Weights of a small mixture-of-experts language model, trained from scratch on English Wikipedia.
Experts: 32 SwiGLU neurons an expert, 6 picks a token, a shared expert of 64 neurons.
Training: a variant of Adam for the experts, 291M tokens, 4436 steps.
Below are experts of layer 4 (counted from 0) of a mixture-of-experts language model. Rows are named gate (a neuron's input weights, with its number), up (a neuron's input weights, with its number), down (a neuron's output weights, with its number) and show model dimensions 0-223. Each number is 128 + 24 x the weight over its row's rms, rounded and kept within 0 to 255.
Before each expert's rows: "comes after" lists some tokens at least twice as common just before its tokens as in all text; "raises" lists some tokens whose logits its average output raises strongly, later layers aside. This comes from a sample of Wikipedia text that the model never trained on. Tokens count by the router's weight.

# expert 10
comes after: " in", ",", " of", " (", "–", " In"
raises: ",", " –", ".", "\n", "–", " ("
gate7 [101 108 138 122 119 135 112 150 123 126 110  99 156 154 142 131 140 165 151 155 119 154 141  96 110 115  79 140 146 142  96 117  82 134 144 141 104 125 138 182 143 115 166 110 167 108 147 123  83  64 128 126 165 110 123  88 134 105 136 108 155 129 160 115 157 117 119 171 151 109 137 144  97 119 139 183 100 143 115  98 167 143 144 133 152 105 155 139  98 121 137 171 120 123 113 130 117 114 140 116  93 144 116  95 114  96 110 122 129 114 176 127 127 124 133 103  92  75 156  95 115 154 124 110  74 169 152 115 144 138 145  96 115 147 157 155 114  80  96 107 134 134 128 161 137 119 185 112 137 138 102 115 153 107 144  89  92 146 133  89 133 122 162 154 148  86 107 122 157 148  82 131 148 138 112  94 159 116 155 129 116 113  95 160 126 118 144 135 173 157 133 129 128 123 178 109 119 117 120 125 115 135 129  89 176  96 137 146 137 112 132 101  71 138  91 145 126 157 135 143 118 117 122 145]
up7 [ 89 113 158 120 157 140 153 109 113 134 118 124 128 144  93 137 160 136 145 126 147 109 144 139 149 160 154 108 109  98 154 114 131  98 140 122 109 162 156 111 151 132 132 106 139 143 168 137 134 126 120 102 148 144 161 114 148 126 110 142 146 123  94 203 116 149 128 112 120  94 130 129 110  98 121 135 165 150 106 107 145 117 159  95 171 131 118 106 117 137  90 186  94 167 110 142  86 132 160 154 164 159 106 120  99 113 125 105 130 124 125  54  95 138 154 107 117 139 133  89 147 157 139 127 118  98 146 100 151 134 118  88 214  98 125 100 124 144 123 122 106 136 127 161 114 114 124 126 127 131 142 120 125 127 146 163 135  97 132 104  88 135 134 126 117 149 151 106  90 119 162 112 103  98  85 126 118 169 163 163 124 167 141 107 134  98 159 143 120 124 138 117 101 117 112  87 154 179 109 129 105 186 101 178 153 119 138 123 170 145 137 145 140 142 103 151 160 120 104 155 134 147 112 156]
down7 [123 126 100  94 123 124 106 144 127 101 120 129 113 154 119 107 137 154 131 161 124  99 132 160 100 106 126 118 125 130 167 172 121 128 110 120 132 133 145 192 153 156 138 106 123 143 129 165 100 124  44 161 104 130 114 127 143 135 119 132 112 147  98  58 124 123 117 140 165 122 193 114 153 113  84 132 118 108 110 131 168  98 134 120 130 160 122 132 111 141 182  67 164 179 118 120  87 131 134 165 144 118 103 100 147 117 146 147 157 112  58 116 144 102 129 141 142 149 116  93  90 126 140 115 135 115 133 130 180 110 113 131  72 156 117 125 124 153 135 145 152 156 109  92 121 113 150 129 137 153 130 115 143 107 119 125 131 135 128 114 153 131 159 113 159 108 120 175 156 144 132 148 138 136 170 132 143 110 123 128  95 140 122 112 143 112 151  72 135 113 119 143  86 143 109 145 103 175 125 109 160 159 146 108 136 117 171 142 131 149 105 172 172 126 110 130 108 151  98 113 121  96 130 119]

# expert 15
comes after: " |", ".", "-", ":", "==", "°"
raises: " and", ",", " ", "),", "i", "."
gate6 [140  90 105 127  91 132 126 131 114 132 138 130 111 155  96 144 128 120 155  86 106 134 144 161 128 126 118 132  96  75  81 118 136 138 120 134 154 133 137 166 101 169 152  97 147 142 127 126  70 118 102 181 169  85 147 161 104 131 165 141 144 110 154  92 155 105 150  81 141 102 152 151 157 175 116  72 106 175 127 153  97 128 146 122 131 106 152  97 106  98 127 105 136 103 116 118  79  61 150 131 114 107 124 116 137 135 128 132 145 146 127 119 136 135 121 135 139 155 153 108 117 121 141 149 129 130  94 127 131 164 186 151 102 153 141 140 175 108 119 128 110 152 132 111 142 172 106 124 109 145 151 152 121 127 102 127 127 157 131 157  75 133 149 133 124 174  90 134 126 132 159 146 128 128 109 127 103 127  94 104 139 150 133 127 165 133 178 127 131 128 144 155 158 110 101  82 174 131 147 127 133 160 131 113 138 116 166 137  98  66 105 121  96 129 121 175 118 123 119 101 121 127 148 125]
up6 [117 121 121 137 152 126 142 154  67 107 100 121 123 118 108 155 165 128 127 139 141 130  92 101 153 141 139 149 123 158 128 119  93  82 131 135 114 106 131  75 136 139  67 130 122 105  86 111 144 105 135 126 169 124 134 142  91 105 149 111 134 131 130 139 114 121 120 142 117 175 131 122 126  95 153 161 118 103 116  94 120 173 159 139 152 136 119 196 104 161 110 142 137 144 130 145 128 167  89 127 149 127 139 124 147 135 135 123 111 112  91 123 115 153 135 155 108 145 126 111 134 133 116 196 151 140 117 140 171 103  97 135 128 116 143 136 135 156  87 131  94 106 143 126 137 120 142  88 145  96 135 127 104 146 159 153 122 123  88  93 137 153  80 143  92 150 106 136 156 147 148 142 122 108 106 135 115 149 145 152 169  94 170 133  79 113 130 149  83 129 132 128 152  95 105 186  77  93 140 126 156 175 141 149 141  99 143  87 129 184 142  98 135  80 115 146 158 120 134 118 160 137 155 142]
down6 [109 118 118 167 133 170 148 122  99 174 126 138 105 123 108 126 153 106 120 113 130 123 138 177 131 101 122 164 143 114 116 166 138 151 111 123 135 116 106 130 124 164 114 119 128  86  96 126 132 163 144 116 122 138 143 162 124 122 164 115  82 138 105 131 127  96 124 105 141  99 141 163 121 161 109 119 107 108 100 160 122  99  93  93 138 159  95 132  88 158 158  84 176 133 139 108  87 127 106 120 159 156 167 157 131 142 139 149 141 118  91 132  95 141 123 103 164 124 120 107 143 150 123 150 150 113 127 139 160 134 141 148 163  50 102 110 146 130 138 162 120 125 105 136 134 133 109 144 110 121  72 162 130 147 122 120 142 124 127 178 109 164 157 105 169 134 148  79 114 162 140 147 114 147 109 144 121 139 154 150 158 123 108 129 126  96 143 104 123 126 176 137 114 133 140 128 164 159 150 112 126 131 109 162 145 123 179 190 169 123 102 172 123 138 140 132  59 160 111 163 147 111 144 131]

# expert 5
comes after: " ", " |", " (", ";", " 0", ")"
raises: "th", " successful", " years"
gate5 [127 132 103 129 128 141 126 120  83 123 149 141 122  97 122 124 117 105 180 156 178 194 145 136 109  97  99 151 133 109 137 130 152 152 133 117 120  86 106 131 160 130 113  93 140  92 170 158  95  75 100  98 117 134 130 106 152 180 106 107 147 142 122 145 109 143 115 111 109 124 127 121  95 104 151 107 136 109 137 111 139 143 162 139 123  88 140 119 109 127 119 162 129 139 136 141 119 152 131 140 105 126 168 115 121 123 149 113 125 107 133 130 143 138 156 123 110 132 106 123 138  61 139 122 129 140 110 118  92 105 124 131 115 169 140 172  77 114  89 146 117 140 132 145 139 120 109 163 131 168 162 139 159 135 107  92  85 114 146 102 100 134  87 153 106 110 149 122  96 145 127 124 117 116 134 103 139 145 137 114  98 139 143 148 110 141 113 140 117 133 170 140 142  72 179 141 110 131 128 114 143 165  68 122 145 133 134 108 136  90 100  85  63 152  98 107  74  95  85 102 120 177 126  91]
up5 [108 136  91 150 126 124 113 151 139 115 117 126 170 123 138 118 147 107 125 139  94  93 107 146 119 178 151  95 158 158 157 154 101 134 116 146 111 108 143 113 116 110 135 162  96 138 101 101 111 123 144 115 112 136 155 126 126 133 174 121 104 128 183 113 134 108 105 187 140  92  79 135 140 123 132  98 110 150  92 122  79 139 128 131 128 135 154 141 132 118 131 131 135  96 118 122 129 107 141 103 103 163 118 137 123  81 120 115 152 155 102 156 139 100 122 141 107 160 172  90 130 145 115 161 107 154 151 129 140  88  76 137 168  88 174  99 173 101 131 158 139 102 123 105 122 173 141 135 128 121 154 108 109 121 134 151 123 115  81 164 165 154 127  87 129  93 115 132 102 134 115 126 171 118 123 144 124 160 133 132 101  99 137 157 174  91 135 154 132 167 109 123 110 120 105  80 135 142 120 130 113  93 172 118 119 146 128 111  95 165 170 158 145 150 156 126 163 125 125 182 138  81 162 126]
down5 [135 172 149  88 119 131  87 118 136 177 147 153 173 117 166 157 132  89 107 105 137 141  79 114 148 146 129 133 124 157 147 141 134 112 136 129 118 113 148  75 117 159 109 130 136 103 136 120 126 119  98 152 129  77 157 159  95 128 136 137 126 110 112 119 115 140 139 115 117 107 138 101 137 108 111 146 180 178 110 110 105  55 101 151 144 137 104 137 116 150 129 112 141 132 151 102 139 124 138 122  98 132 113 141 150 119 150 113 139 154  85 123 144 165  96 177 139 172 155 175 101 155 176 116 126 164 131 200 125 110 124 121 102 114 102 144 140 101 144 110 127 129 183 149 153  90 164 117 164 155 130 125 152 111 153 132 133 174 144 104 119 148 104 142 144 146 114 137 112  91 109 130 179 183 129 106 155 145 140 142 137 123 150 138 146 129 124 151 129  85 108 126  93  93 159 141 150  92 109 140 132 129 125 137  97 104 142 125 144 127 120 135 124 160 117 149 178 127 101 135 122  99  88 144]